Below are experts of layer 4 (counted from 0) of a mixture-of-experts language model. Rows are named router (the router's row for the expert), up (a neuron's input weights, with its number) and show model dimensions 0-159. Each number is 500 + 25 x the weight over its row's rms, rounded and kept within 0 to 999. Numbers have three digits each.
Before each expert's rows: a language model's description of what the expert responds to. This comes from a sample of Wikipedia text that the model never trained on.

# expert 6
It responds to: Short syllables or letters that begin or continue names and foreign words, such as Ste-phen, Sh-antit, Y-okohama, Al-ka-line, circ-a.
router:485544454499538550504518519465482545490547503524553511501495483532505504488496471489504500564508477514493502520507495496469546496506514503440481467507488502488521546503496513494465533466526495463515513511538454492515479501502533475487494504503459496475536513523468480500506518503512517511505485463535509467510543514467514471537506506445476469483502473497518502541491533509502491476513464512481532492499456536490465452524516520478452509481494497484499500468458516477507524539547537
up19:511524449451490517517455515443477501494469489490508469501505482502488445538462538488565507487460474484495515484509501491529534476518492467498487462457510507493518506547556502489535483488515492474483517465500506482508462500473546437527501501538478492503531524535521495504503521511542528500510503480515522476532470483494524479521492508480526442500499515514477464473507499527486501480484490499514507503530506519529459499474519550498469518505484469484468438492482505539488526468486495
up20:476496501531505521492469452513467547491508479525512527487512516509529549490490527447486520495484524548481496501484460459529508467490507477496499517475508498477540497465505488477506521534504500499539494464478501523463505476513449527534530520555544482541475487529505526532486521465465478499504446497477482482481520476518448517489495496472476462470505501490494491547481493471503426471479480511531534503482461504526490504541478520513480492514523477538487502526528534506494505538509494
up21:449496495440498519538509494509490500450504501500483475486459519530493510505457483480543463521512503526567500483508499528489544515440511445522526495494512488540487471476476492521560503469470555481507529491491480543489477517534485501475499477504494512480454482494511502476487474470515518495520513471516472481470537503473463535514519501543483514502469466497491447469472491531464510526520508451504504487497497499513498464496532502475522515503502503499512551456511461476510518493486499
up22:483522462490503496494527540499468552491482521481486544509494479507476466519541493501513506521514538496482476472479482520478514482492473550463445495523519503486523544496447539470486518544524455487537518514524486520532465505529500508465442505531502466440447492508511498484490484494495488439448490492557500468511490520499504527514489494473480484545502459478509462498480481496509521504512529475474499511531493498459489504462498485509508526484481473480507486450523504480506492532511507
up23:459512517514514547496474518470472537533511498483546503504511505532495490503485441526516522514499494537555488538528503476464487505510479495543483509525528493545489464488497478470538468493478467559501500511504449542485476499490490490520468519490477511509515485524506474523490488506476475480504512505528424471487471532453521530503520519487470496471479496443524470508465515491520433470469515472477514490499476551518509493515508518506474490489512466517475507468501483507519511509531464
up24:498481465454490520492490529512503483501492518490517494525503512509497515485504478518476507520474533548492499524509508507508497528504530526501530521490473492530496494510488479535491510483544524500540538493498522506511467550494497518496490490471525507442537521467503506525478523494463467486526454492480471480448522516478532513502509525458498484511525530462521467480521531481490496528571527526486492485500507481485469479537527502452519473547525480528466488496520430484482561553488550
up25:481489511499499483524506512530519495568487493461542480475515490553540518503497482485534490536465496497502441498471541552516536466495511527520526486520521510528515529521466499512476530511509452497507497525485488513519563497548501510499453499506446479494516547468476544537493528507481482498516464476513477492508485491455496440537506495487476509507522472502500489494479490506446472454499503500484527482502549528448496488533516490481505477469512480514480487491499526486503521466501516
up26:483535482491505543512473504483490530498504537510551495480498491506512476463513518466496473469500472525481431490522491494505498515475509515478525534533482464490489480528498562496515504521505489509519503508491519487512516487498537505527436522449451504466483489480436474515488514494515492501512459492549540459474470525488499527533503508472487490496463524465536511489471440480491463518519525486528493489514492501563460502504452500497461508510523530541488465505493517498524531493498470
up27:486509452519456499488518499465498508499493484474518520480492509490475450518504470491513506500494529530483479513487508498515514500497523499463493494491487442518499435536496440491508480511515510509529465508503478504496549510528567484495476496505536502507481560535492542466491474518491550506508434479502522495489529459518505495510477468445460506471502476498532541485502498515525497505534511508487523509468525472448467496461501509495462479479521520510469490525492477518517534549516449
up28:534488470474520547498465539492490489492509534515520486519528508503537524523503542535520518523466490460515481516496507474463525542480516499477489505531477519494474502465517488446517468500487468518508506494482499481517559484516540503504500468504515465472467516485472541538503484518502550467443467544516542467531520573479516461519532529514506497471543535488502488510502507509509499468487487524533500507478485524502527508515513487499506476482489507459469458526492530458526503489533519
up29:498530422550491486518512523524555464489552580507488496508488497494499499479498508491543509496533535510523484462488494501463509484514499492508508509535487502484486482474499510535495506522462511555470476473502512491493448550497474493491492499459505472494516512480494497535494499487504491447511492444484484537514533503489476466507542533469464486508435494488515490517492504488525492529454524498511478521496492469512513484510517427491472500514485502493512537489441484515502518521511500
up30:468520474478510487480515447534480491506470491529512527476520489532486487453484504452497538488538540494491529518501472514508485518527461503525525490490509532513492483447485507524504501478567480483514453486471445480523469463536509488489504512554494490468534517500467476532525525512523512474481494488535531464479521514488524488479491562494520511496487457498516489533501520504484503516477504528488514501508477477558523506504522496452491515497450514452518463488446493519509517520533504
up31:528504523531511497507483539492527514500525451528452503499484512486502484519463529520500515497510530511485513490464495463484528495517522494500506472504458454474492534449506533502487485505496503490534498482466470527440433499505525541489473505441539511506512547533485514492535486478517466526448486504504464490504458504470485467484503469471527481502472525488469456556493499470485536508495521508506474500503496509479452524521517518480459475482466506491490522468457490528495519546490515
up32:503491470511518536495495488525480527482489514493461516500489472483504485489475499496500462511544505537542497521509557475484516492511461500521504485500445470480461496503464520501502482502506515468510462496534466480465529465475515512445506517493511533473521542513498480509542468497530527470501483507539463507489536508480486472499496478455525476518526481491523467553497529535525499493548437527502504482514518533537522517515472524489469468468495462457457508491455539517489521533512513
up33:432529531495549447482479485493513499497490523468506474515523502513432528515516484502516468490530514517486449514518499510473484489471499540531539522551516466460546504503459505459503515507486453522509509508539532493506495492475502539497510497526509465509488501456508522486513478469478484534513525475543521503495507521470497477483507466472482519545501462489511516509490528494523513501505512468461532458487498527479496439527493525490500518491502497475479524490462488536539548515466522
up34:495488501483447487473502515504491562524520510556504537521469495482501516528504508480513529502521490545492528507476504516516514511471543474508535495508509462501506540488486462495518490517491511458525506454522537541524500539500488485470451491497493494514459476543518542471524505475504491554510457481519504487493495474450478489526496483470455479480551464481474467477484510502524488511506472480472507531505490489463463479536533543491495500496508473496451456535468528462495514495521486
up35:467563492504522515459466499478499477501510513471500499502474515502517515500536494535539491538512480518503453526491499509497493479503486494490525538525529491485506459466490505487507501512503515557484510505534475519543497488527501491453492476513518533525474488509447499487499516537485486492491453460507479522524517534461505488498460483479500567515533464519545493514446498477518496487523518503435572513514526515487496501506535522490495465540523471487522511481500490511556527492553508
up36:540514531475520505492560517464485498502525506502491541520545528521493480497475463510517505502459518520497520493530531467506499517543501479511467484501519496529526513520491529486516498495484502498494491497522489542496541450557560515461476549502512485477517509539497514517520527451472503459475519507488480501529536500467498477504498537475514460508530518481510506540488492512501516490501530546507532514502530540469491509474507529461468551507541507517459504450480527481486523511557475
up37:485492454502507516500510456520496512477522501480511540503512463497494505462496540473498499538547525517518480502483484484496431476501477508501546572510517496512535504495497527476489479496483498488480504464497552464496492538508496484487515487503539468517477542478472477471493516506539523497559483518508493528507529526464497463499490502522469498492494533543486515528470461524517512504554519497482481434465474504469493471458523492451528543520535494528512482506496501510468466487503533
up38:498483518516479502520481519469475526515507509517492477546500543505527459477497488497467483468449471507496497528528562488528500519554464504503475467484449504530484502455499497466535477485504529528513535500470489468477489482492462499475498467499465504484507522471500531479499468483497464474466490517540468535497512532472513504468475501524538519464533449503476532542543500511529537467489473493455467521508550493488460496514493512486483488513510516464491550494498499498484537507469498
up39:481469486440490532487527489527477494469514547532526503544508478497541492529520508483474491499528497486487488528505480514501527464496499500521513536489501471493517515516498522471456502562499464491500526502503506483498511499518562421470506469487490494503511472495458482492569501530474492503492476469496471495496487520473459520484513564492519485475521472480462505538463528486470492457475511459493533497525450489491490453506490498513486498458475497498475504480451466484511506474506522
up40:484524492449569530503523487468470509513509477513513490535504519515485485471507476490505505488459479501480496516500492497512512542508475483522493496538497515453507486537491533473504482494515509501548558512500578529492495557524472522490465500546512487487505491502487495519515492514489483469469499486535487465493478518540467515469515508456526513525532538537483472493513506531479462503485485513489503493510508480498475514546509488442505452491472515439485539461482532514463530466476491
up41:507572513452508514486475476500469522487500489490504496523480509469483537505504541518533493495496515473496515486536510522505574504523489495509510440512499542481508508502526526540496516516512526472525537521500520495493479521448441519525476528518492525549513513521473467472497510435514462486484469522462497498509518517523525479533512484465516498515496478493490447529512453478502498497477480478462489523481486516505476498524521521507445500523493483475454523471501520517505533560505516
up42:450465473493524530468459478488494535516534535503520504507509522510511479466444467466493509508492496455508498538468463466492490476522536508464511491502473492531529552526488473505514516516462481511519495493505521511524438545487537497488538552547481435492514490520483501487511507497482513486520547510510484496450516538514514503530500488457522504480508484514502503519481527507498508533442481493528484491503483496530482437469502522531510464512516537471516546532491515514502504488507488
up43:511520495476502512535501462503538506505526500482497498528492530557540466466518488559518449525509510481491458516475489494498538531505494509506541534459495500491480465472494557516505496487480518504502465526498525509502503535548500500545475481444457469478491488501493531480520453442481488512514475468473477511489520497511476485521498489485486526458487497474460527450501497473507517470522507531511477459533484507492515461486519478546443484492492516503510463498531478509519468464490520
up44:497525486532473498501507483513483504518519461461486516501426481515494483472503482506492505540493493480517482504489503485521461468554457532518505494474510475519469502478437469487489497482508538482490544482494567523499496512536484496514506511500530520498519513440495494498501491538484523521470519495518482465510522476469517501521544478470452530479503426510495485545501487510580512546483467501511515506474470505539499451490472505488491529497491495513514518470476493515510524487491457
up45:471501498499472499501533515475480528483537494521503491491496495477521487504468441467451486544461494449502472513493502457521535525443517470529482520522499527517540466539504487542480523493472472507488521509525476516515517456473479532475527453461506489447506486514487497500505524533476473448489521497512508480493513526476530497462539508516506474479530527467483528509476517484509474533504497471486531477502497514467533535454531481481444529547486513498483491497471533475497496501483482
up46:511504432503468554500500499497511537475517506493474486516476511519501487511511498519472550516510490504545523488540484476519465476481489520508504506472481505477500516499476500490571455454489528484475520474462500535530474518517524505537469524507499501483462503513501504503534518522472491484514482453502534518539526470529502517518504525521480536466527473436557486513501518514467466497507474513494518506531530486461493501513505503435518510499524507525506556470513500531535523513514447

# expert 14
It responds to: Line breaks ending list items, table rows and infobox lines, plus copulas such as was, is, were.
router:492495487490532511504518516503484534468508522520491503539499534519488544501502480523486529456489493544511510499431523514522496506502520540485523511456514465492501471487498511480471528500474494544533542483505484493537493474488482501496473498532526518521496464478518524543504463498484494490500530482494510452531492479509475492504514448469508531548473552551555495538476494503528501523509518494542489486511494449529483544516484489520476465496464489550432530501502474499510525457508493
up10:494527441510531538484456493452506533506492481537495503538527530481528532480468520491501488465522500532503511504501501496476534561482484490512489500454550503488530509504533515517462459478451484498500480508528517503470507482490489484463465498536465509459502495470455470488495499492476506522497501483502512497494484512501478502500481564445478486503477480494514486493458489474573485511500487503549519509524429505488516510505511488506492478480518502495475455503491531497510539569494483
up11:504517496461505515501521485500491518508445480464502456511504484479517479491516518461519510523486478489497511511476494510509496486483488491529475503496488480514520550530521512498537516507514496508518514500474512452508482553504514471503520508481547505550487530470511527549474514506480515483535468485493489482562515453487459515548480532464461471495504525502512524555489504513498493528515510512545488473536468463516567501500528473460465491522495566528520443495519516521497497454489514
up12:512470488540496509550491433500473539467430532476469497513474498485513534471506504493536478488530457500513491476477486462506551467493506535542511499472484484482498522493507503492505485473515480492509530523517565487471510487504514519442502556525545537502471471498517501488486458489501502488495497493515510482495484499484496522547498521449505506525499500472514472551503488498476522495487497536555478454531462480521508485512478465515550478530489509515511487492489494528541498495499467
up13:517461510449513519483486498498494469554567537484492496538472503491505503514554491428495507562556519531521523495498495491525505499518492505508486500485475476535485513504547472531536509465435464497462502486474496497492508531520508509483501487475504497471497517445496495471513488538442488520500513477498504515497548523523500495513521507464485482559513505507478492525459500527536524520531460543504512499509501504527512513473525501484490515481504500527476482475532518442490517490493513
up14:514535528507534512470515500538549484520484505464541504505545504494481472514474494490468524494433519496505493479524486507528527510452485493511529495550471479530475487523483508508463495528497499521512502516502496493508466496455490466544483484487506506488504526451523490492477542533452540479489506520467469468572534514522503507490506521510518546471510495472482490482469500479494480464534472472503479472507481450489529484494458537479494550480479508483483496525529522494505556484512528
up15:499486488467517505511487525466525503524455485528493508487519545536489500522497480524493494520477489538448538490503505507461536522494494483532478488522493525438494485555496521508500508501511504484508492469503501470514516517524525513491487488474453524491471475445517545518475426511519512461476523547502498502496457508506493470507515547439512518502553527455538506479499530473514478546527516485507516490473493471513493477516543530503508495482469515530527490474461497463512488474463484
up16:512475523460467516497498498499544468526523504506474481474509490527479480514526495519507504514511458510492524536503516496452487414499481523475544558477472516483556517480487498501515497521523522494494519494497487526502491505495452499544465507539540507474490515448530539497549529522520525502502499494448464475471496531516505475483481491450555523527538503487532502483475510521525501534482540507551503500493498504491488482521486483514499482495507532498455455508493542512492536491527479
up17:478501492525557532476529468490481511496495471503493528499569493545478483473513463515514476499472446501552488496483506472483491496467511474525466490485484440511502501486522520552472481489501464497577458504514445516512503491486520546477504484485522490516482511496488461468525474510511468495472501483487456527531485530505483483500504535460518505504504510493531498496487447485530514526536497514535489496491538520479536513509438502496494525477454518503492509503475458505502480469509479
up18:508516503503517487533499478509528453531478510511499503483468459513507513521509439486496474469492529510527542498510488534547472500507466512451506522495526465457511498488520493512561506503473509515504492499459516500522532519477505509507509491512452509496505515446500502541513512571480478465476466510521458489475511535474516516483536488479483499507493516520511478526481527507532478534460540502453510509522551464498503495483462555494537514515494507519524570517475500499521496504547486
up19:480517520511493518529501490497553508459478526477475489490496473493483490490518524503498550468520520511466481515453491517545509476503455539543481492495524485496570488518482497458482456543509526474505517473440493488477475483471484458486463507500521474494431481469520495503487520440480479488512503511518494493507555497492528499470482497502454476519506519488513516502531470512545568463536502453483524501493483528512502478515516524533517520506506476526491502511494512475477507484477526
up20:500469471520522499507492493496485484538498513490539442493539519472495545505533534536507474533530504543458516523494496486484468483512516494535514535478520490469487478494493519500517441483548493482504543502481476469465512513487503504522492472478467482501489490522472500504539480540540503466515471520521477498479521503532516471500504528459487466495484525442547498460501542499523433491495480496492509511529505491542493561531496526551525476446474501526466497483504517481504513502484501
up21:512515501461481527483475519507540539513529481511471472460503496482440434502503438511480535472523484520501541466497511479495505507526510506510512522465481476481529531472470506477498458503497453523540467491554509536492471480460493491578432519502536491531518485472506517521497508457488529477515506477515466490484498489515488488516490486494514495501499518506492470508467525543510487487497507479502474483467530515491478521473502492513509450486489496502457503515472513480532539524529458
up22:518519510524439487506534495450532514536515485508498500500499501504464477521534521532529463492473493533530506510467521490486532469550519512511526549486508481522499518497485499481492479489482512508490497497533556481469509440528508514539488483490507503511451464517532493517541507481496506503528463511529460516503525488522544492503485499524513521547489502484474528502481467501500479530497533508540527481507472447498479527546489494543482522547523469464479505512550499434515526506483530
up23:461492506482509551527511471506471517528458546491484517503516502499502516483478519519515499467531565516516530577507499502535467487463508495464484533453504495516443482486495516488506514496483511504498448502487499474520498514495476492480496439498505494537473472490457529446492507538549505526518536422540479507505473468470497501497479531471507499494486498504487486512493487549505532500507503517512552507508474472504496489462471486527498505507466526480519483496483523486455507473479509
up24:518513486486500535502503504464507477491549504480510525475554493460542507476524460536479546498484477480581523479488529515482510492552493472510486519557488504500497514516508477548493476482519548517495504464475501489482509512465527510522501509492460514502491499474468494541514490510497495517573500490468493502512487480513491497503511528437511483557459520509552502527505497523510499489568492476513523476475494476516508498477482478502486522529502508488443472516500499515488555475477488
up25:467490485468503486498537514512460485513498453523537510524474472551516468496515513458463466499525496508519443508478482460507518512495456509531545505454500489509473528482438568527534509489505469458531526512495521545461509524500464512496474533518543558473478488499499527532473525518446482508488495500506461514507490469515485537477485476466485514492494488482532490498534501493492489515517483519495493534512506464488520532514492488510510551468513531533519511470501505504460489516502502
up26:477510516524506513508492486503484473489485463520452471468505528474516504494484516506505497500495467526496446476466496489469529474484512510519519486427482467473534523472539531556484504458511500516511488504501471514494523499495517514498499554495534496511522530488485501554505509456463499472465513443489490536542456476500497488486504500492492506541496507509517538494522508523472488469473511534464515509489503492564584507455515477536545490516521516523461483483524520493490475499486490
up27:503520474517512493463500563519497458497525486522563534494498484497506501450481482500481472488483476465558510484489490505517477460483459474471519497527476532463491481568519485514512497458483513492499471444508474483495496457473531519492458505476476463508497461452514506539472466485514528515492528475527502477490516466510478510526522504495491452465503509527511491486500507520512508494512526453548513464504509491498509485503481472485469530507510544511477453500453516492511545478474505
up28:505507495455522493512514488532500510531499541477506484541531485516511550516498486501519553501479502499465426502523493526504495485520469543511498513502484478460505488533492518495524523487469508468559502503473519520534479472466471505470491495444484475518551515518546511495470465483486490470503510496529470474524428555503465468520456494504466506474510514480518500495481478540500517464496503495505519457461499472525521498507490515501495502495499491468480485505516491524487465556486444
up29:475491490482453524517505454541494488507495500477520484480518509452497537525449524500526535540498497503512468492522517486475487496500485472482530503480455495489521527515502499519448507501452488481520452489483447478489523489476468515464497501457473492551492488524476498505487527520468507522497495477491525487533496506491474501516519429507495539526503485503463480469495486437502469530484482550495493504544512498515476491511454481535484479469487510468493573493477492478505497497511438
up30:489490484513503527448518483493492537538531521497499533529476511506500516489505495510512541508525470516515486481469512495471499490534477496533517508442493480517486529501497498505497471522537499494522526489499489537550520538492476475455494485515459459504490456487484556479554494493493528528520512480477513448465512495481468513543487536467496505472481514493570481482489462464535493467518512450519523498517505469473516484495469509502464533512489450507482469450462515453504515513510523
up31:501485512501553523483518484506519521543477470484473492490441526548479492474477521497490523476487513462479501468485494502486535530491455506510539519478511465466499457466501496488496482508477482459465492473487546505439531457507524474489516511453491492529515515477511479493471504480478486492539489465513513453485512544512520475508554549504506505515477498525523484483505521478491470540500474518450496476474506564519514527474515473558489478495517508493486531493525534474494484489465496
up32:479499516491505521497520486467484481531495490485500472508477480505547511491523498516494489473476503469489506522498502499451499524504487475458497517477476473487512513512507506489509506529465480475497479480489515474479475529497494524554469516483455508519492479516514501507503466530446531457539528447499498485533546476492525496461478498500493538508488528546506484523487491421534477533532496523458501507537483508545507471530497484512443514505540502501533526445480494540535512427524500
up33:504463481491506505513544477519491510511510459472500478504511502508546504481464474496483507540517511508526490525454493503470491523533514494503472490522521449524532494514507533444517526445456465475514505502513529517530532506526526466508504466492496436543523511481484457550526490463489488501508540519510529458501462503498509462553508497476505499478538474518504451523509445522523495468507531526491521512526509473501537465477497482479475511507498548529495528507511519529465494512508531
up34:562510503489474511463493466482482455511510515500491505542503495530456526525504455516538521472494492473514519548514455506536489535467451515488544496486506497528495513519557497509447492522502473515529509484532535506490498491507513517487524507528497549522478434501450516484515491505547491520501484497521486478496497495503466460509456480481499507512518500541472482463491467507485505566545472508501512515519511475513500507527501478479495564473502488500520517442469517483492515471499490
up35:451471515459480527507482512511525487494514543482479516493529512490481486500509478491531463490467519481540460465504502530491506515475502500459456477512474540510577563511501497483508501534514553540525524497462474499498484471504490484487527492455487487521503485504565535515514491473507516508473493523495454482540513505540521498511453463496498501535482530526488523502526474523498506486519503451529490491489479510522468524518529509541461453537519476498485522515495515506480513455484472
up36:509465513467476514491499517472541467503459477462538515500504532512535479529474534491529469472489474533528515487455494472449469523495478488513481495534501481509435451515519531491492492514478506509512480493523544516485518514486493466516489488493552507476500548454539482523476513476508489506485518482498459483489482470517513487466490486491508530513479497523442495525490518504512456495458501519510526468511506466480522459470491493467541524496526549536549510518480507512477555526489487
up37:517508483486538502523499544541498483539522460511472517448533523442496507485460540542500487477472537521521482502485448526514516517473483559468517484497524495451495469526490514542511473495513514562511483475505538467537526487528548472508489499485511513519534504525488532497528467470512535482536538496525521500499519492503546516497501438497529491531497491496508494467490500503526483483486523482478521471540458493507517493475530483513509510512510507504447495518472490540514526475492498

# expert 4
It responds to: Word pieces after an opening letter or syllable, mostly in names and rarer words, such as g-yn, g-ho, We-r-ner, Win in tables.
router:495525515505496495561517515542482488505462549553458474527526468474494485495513530482523529539503512511500518466521514505486498452487524443547515516491497513488502471516470537504497496519527474493497482495534502510523527460486528514480517523481485471512486476521499480489523466508511531482482500482476501523489556507486478493490490526517487532523468487508542445509461538502494502487505526551441485489495509506509467520498485487469563496496491527517541527481508508497437487469458543
up0:462501429505503524503530522531494506501527504485480508519520477526477460480478504492520475532488525500500517454526458542491457460497461463514520535551458486518478496508494539498482474508471477487508537502486477495510497489480490505522505517551525472564476481516482510471519493480496496566519483526496488541548514509493496487524493472488487505500505509538475510489499545521485461511474504514519495513515450513518504483503459445482481488490547504459532462497493532477539483495550500
up1:492508527503516446536502465458538503520503522505488470484533496539511480524493530497509486459475513500474554466504480459487497466490505506514476526502498463536504472492467541451550474476511511505497504470476514463476545496471482528504491520501497479512467527469453507508505497502484439490496532500505473479508507532525484498497472536507491517511530503511495487510470475478507468507584500430474526491492476499522531467526504495458524523504528517534497479452501489510534485479459501
up2:539503503522475502544446497492548482482499495503501520502471540526491510511423497501520543514499509531545538489528469488477487504483507536468490535502472457465528544483517511489541483537500435511474509502541546486474514504537485482458537481495429510493495493488485439518545560503522516455478507495517515489475505485488492484499465481516472492506505485505469522478496513468508503501522514464509499479512530505497496479480495486498506527514519519514513557516494509486488498540505526
up3:496535489496530509515457527512521507502489481507491519536494469481510477519550505482529535476465541516523498500457511534488532475459499474470418512499499498480522457512521484516456531475505496517508504512511527515514553487490508554487492486485505552547486462509476489530491464469477528483472480519511499444520493496493479505529488478493530531512504504498479464499460476482510480526485501536462460493532471490488518521532517502511548490460534529478524500546504458508451504503498514
up4:477479502494433525530499504513513484475522503533538564482485517474526445450516488497533549540478466494493470464483467494491467475466472515463494484537502520549470479488534487519521469543522481499499473493499486518511507494493483561499470517497483502460505482482495503501510500466510525480452486482512523492555493495540535516520497476533483532489484517484562477502472524511520488522527491500449486500464489520499545466489496463510528499516506488524534481509487505496520525505471466
up5:519530481492494519534507514529474498545457544536488462511537481488477465449512491497530514491478507510510519458457487471480512515519494450501581515451524510492507501476499496506469501512497488500526505505539513504484479438450540465537466512482493518534506524492520520485472529511470515507498530513487468528473508534467469491518499527470508521528466518490535488532512507496471515525491525527451506513534494484544461532519499470520498518475471526519536505481489512495505515464484532
up6:510499509456495512512505468488492498498534518534514485462493499463509547444454461512482526503505555485514477517501498452452484506461496491512532497538566458523480461485494533493494501507495457465549471472516474548508533546490532473497494524490503489539486536516517488492498469528458533453526486486451523494504499508487488498512504522481483507503437481497477521526496521492485493500485503512519482489476475495467542453517542484487528506516477511486449537477485501497489497498474495
up7:531484500481525485509532486506507509493471486507475530504425480507513474504457503499524525494488503467483484480532457479505443497548492480495503489465507506528516499464485500526499470502530452499520549444535522515500505542466525529507469515470488499506479490481513541509466429481489521519489500478497462515480508465499523541531476484485514533517496517474523497497489512503498536532490471477476484473510483501571500493476468504431550508536510516490500500539495502504509475519454495
up8:485485476477506522518514495527500496517479483529483510510533527479468521527458439506483458561527526489488500487500471503508506524468539526495502474547472540532534526500536479443469531540518503459483501518504481494523487483472532451511504505503509480512483516474485489522550495527489546502501496538500483511489517502486520471493522508515517514495532530474465469488496519499479506475555514515463537472495419455524533507497493498516505519491512519503581508487485479476496524493493511
up9:463473495503488536508487490525522473534486488525526513514516497499529487491502507512519518514467518513496426471481488537460467484491502442471481505505496455500485496528544503575511483501506491482475460492507474496529450512464475510492501442489499483520501496487466503529504502434512494529512435486479471482537471512486520492473486512531502480505509502478431528526508498489509504493443493516485491514523526526493509489506490482527532485474501556498516543514461446501479483506510519
up10:485472487490480552482479496521502490485506507511502457492513535503532470500436522535549472507527453513504511502498514504504494502502484483550504476470473475444492490512474478496546478476546514499519523421495498536481518455491529499491524568443465491518533456476485478504540485460472536522490473479456524492524553530461459518497509513462500500534516499510483509505503524510532495514526468528509505487503505467503488522476502498543517486495500550486489501507497504500485496498499504
up11:526532501490470484511525490489485499519522470461485512497523467474539478491439531473517449506521445508468507463496525475499506461488511475480532512530507512461509509481508521517495513522510491487435499472511506573488524474514538516525530471496533464537505498506482501472519491475477498475464507490483555496474540520531470463484508511496470509501514457521563502536493503506498525497519478528476531489513500483532496525512440462522479466455506519525500493460483535489484502500513491
up12:494538512499463464533504501520463492462491528527497493524494541480474487501510482445517516499496529459503479528507516482568501496493469490554527503525524504506522468482555510562522495505488486498509502476478474543486489500493525515516539475477527470510505472485499516539541502487501527453518553509501479502541514481517486475439536498485478544499452465497530461497499481497520514506449526518482512504454470445499494493529480502500526483528482525524481484477517513494474522484476514
up13:533489465443502526480469489486493505522513513517498468524536465530465530542512464529560489512508493480508518517487464474511481473558562480512500539497501477480470486534498508554514472505515485521477484505507481536526481510506486517510506499493512509525517440485480483464478539500517498496450499497518463503506501527521472476488484515520474522504516490479530498505513484459506447510461526509494515462476490478511484515491503500509553486492476503463485472522517474490546509423454473
up14:489501542504503516499528530463509525517521517471453502525565508517497452472486524446495526496501494505516425492522501521549502496466545475499476507474468492540503544508480503507503508487478448498479479445489514507469501485480498522480504506506466468508506484519480506478543450480443492489438465466480473478471528517495448515462493492510478471501477474497489499498470537511476490500489514493525510457505455495509500494485497537487521476494519508529495500490501538511472530506447496
up15:508505477524502523527532501463467559511449542473480488512521508486482498535458489477520530509550500558532496475481509510478514492459471504544518487490475507513509457508483491455496514484480529481526479531521499489504514483470448532482476454520498472536493485511516517503537502500523485488550483471491509489475476470438510511523525481494483518488507482441530504490493460485492517530524521498491464497522508508476540466477516499472526488488503564498506473480510543484474495459473469
up16:456497471502495537519480480504488450504502541514480496461488510480519486468474539510449494523490503476507522480467517494474488467507503517510559451488470496504513499519515499522480503511497457539475452447460476465521518476511533459511519491477471492509466493538508493492473452533488523541430509504503511476493521499517542452481500544448497495518505492479527489485472505517520485459473509529499527504465511510498483501496491439535552463500470507507493506506484495543511506470507503
up17:520502475427496506536515527523476509532495522494432486503511516472521516530479496456471503496483494520490492521520498521485500462500466494526465483506578488455504454499492563521482465526527552476492510467530513518500511527475532530497483502523547524547483488504481491540528487531514521508492481514487499455518478532502510473488473450495502510484496539498533461512524505483525535512490483518484519472508511480538480541487528541473474520494502506536488503499538507482471510526481494
up18:456547478479525487510477513514514532515521557509494523491471486515499498493539473482541535501469490503471496520511448541526516546511531478501500471545518432485506547499474543488514522535489490510539550516522479485536508449503488508518462485493515451469492498495504461500499546554525501498467517506502494487500479513518486504470507529511528519543488519545494507531510494536500498475473555520507513446507504496548519494495534486478507507494498487481509518454491539477482511483495504
up19:505513510475498532524505536536486516462477499521510530531437467484480461460504539475522506515518517468516508427531507498519492467510517483530547493484524466499473486504424541503503528537504468513503468500498479476520492453502526507457460504458483508474501521486493477516514461492469513471504541498465508488498501492502536529511462495439512490484513520518533467522496481489524507493498482497507524527485495493485477489515518511505525550542482529492549459503461517516457485500493484
up20:528498489489502511498494497502483510492500540473464479556490482471485476513490489511459529495532499477503499493524451486509493489473523449530488519492510495465502529470530492453517494482500509463486510528520528491510429465483539488528539515493511501539485493473500558530514438495481516479464490461521489450503529507489483504532458500541526482558449474535519511551448530507530466499525477488481491491481534487521531500518544522505518528493485488462521495492514491494490511515495527
up21:499540466535520532502480548503506475548514479514448491512526474499502462455468493510491507524468511513524503461452510498503509461517492496512503515522525464512448515522490512481507467533461504489512517504521535503486508478524508513490491509478507518545510471484448473509503471504487553457503527487467499504461524534506475493534488496504485522506503506495568510521441533503501459464498460546494548528536496454476476490506508509479518460508474555534499502510510470514517482510528504
up22:508495527461527496510508522509475486495509511490529472552545480492480534466505497459470495469485511508560496507471490502511447514498501489471513520506510495525532506502492517501515507518447472505498502501537504495454465527442521499496463485492505474527467513490484483534481517502511494453472504510481501510474504513490471486493468508494491513498534493473488438497457532476465475430483505461510504554504513484502513500435527515521542470497478447490483509453534462473488487472475539
up23:527509495476509525492517483533513492460502490481504501563509469455475463467502491506518449487499521499527479507481537482521492500506553456506504504536501481494498543526525451490518462526552509477511535498520510528474522459521496507523513490502496459559501484484530477503484525495485498435499562487482521501488533547470503499516511480491492538492513454491464491471460493541452510517529545517515510542541497506509505502503522505502515469488523479444526525465513512491487525515496484
up24:533466519488505474473459497549495510484535524534553522497474461494491503450459504508476466499483459503514428530493509464469537499503520530542528507476514447507466481455482510513508475477478480517521480491534513508475508475483507520510490467530507477508523480480499491489509456531468470460487526489509498515504486511461490467514525546496496470526483495510509511524504511498512487494535501533514495491517503464494544477537449455537523494458494479501458489466452511535513503477508476
up25:526483463474503514486510485529465491482521496490483492516522489488503535442507517509517476535498503473499512507490494498511530532528499485507522504518485496501498513484456543486483477445525464462517524496479530484497486528513511520469558515435479482516510492462508484495508486518483505488490493520456491505544525527498464443524496497491479523508475439449519504490481526511489521498505495516458456502521494453466503490490510485493555522435474544486498515471514442521449533461484485
up26:499553477451458495499460508511508467504445528492470508486500499517500489506494525480479487473506471475530467488485459502535541486475504494454494497463489520461471540482528537508585490538518472497509508470474513539461529496459493506497509497507506499478487450488499491483501511475503488519500482521513459459488514471486478499498540518485533492547483511491485495480487469461507499481464511535479517477479480517498518514504490488523525510506493564534551503497491552496457454478479475
up27:507513461525549489551500509524502474505500468507517522513515522476445471504479497499542579515482489520542500469526451500511422443488495512540523522537529514464483518491470536525491482529476487529496501473570505525519499503476515534490492474483491525512473504503482493498507518493509513510529497504493495453517491482489525518519484472510500508501459497456477504545463546530515520550469494506476491523499486538505502520472491505504515514507434517484498509515475524501486498507522526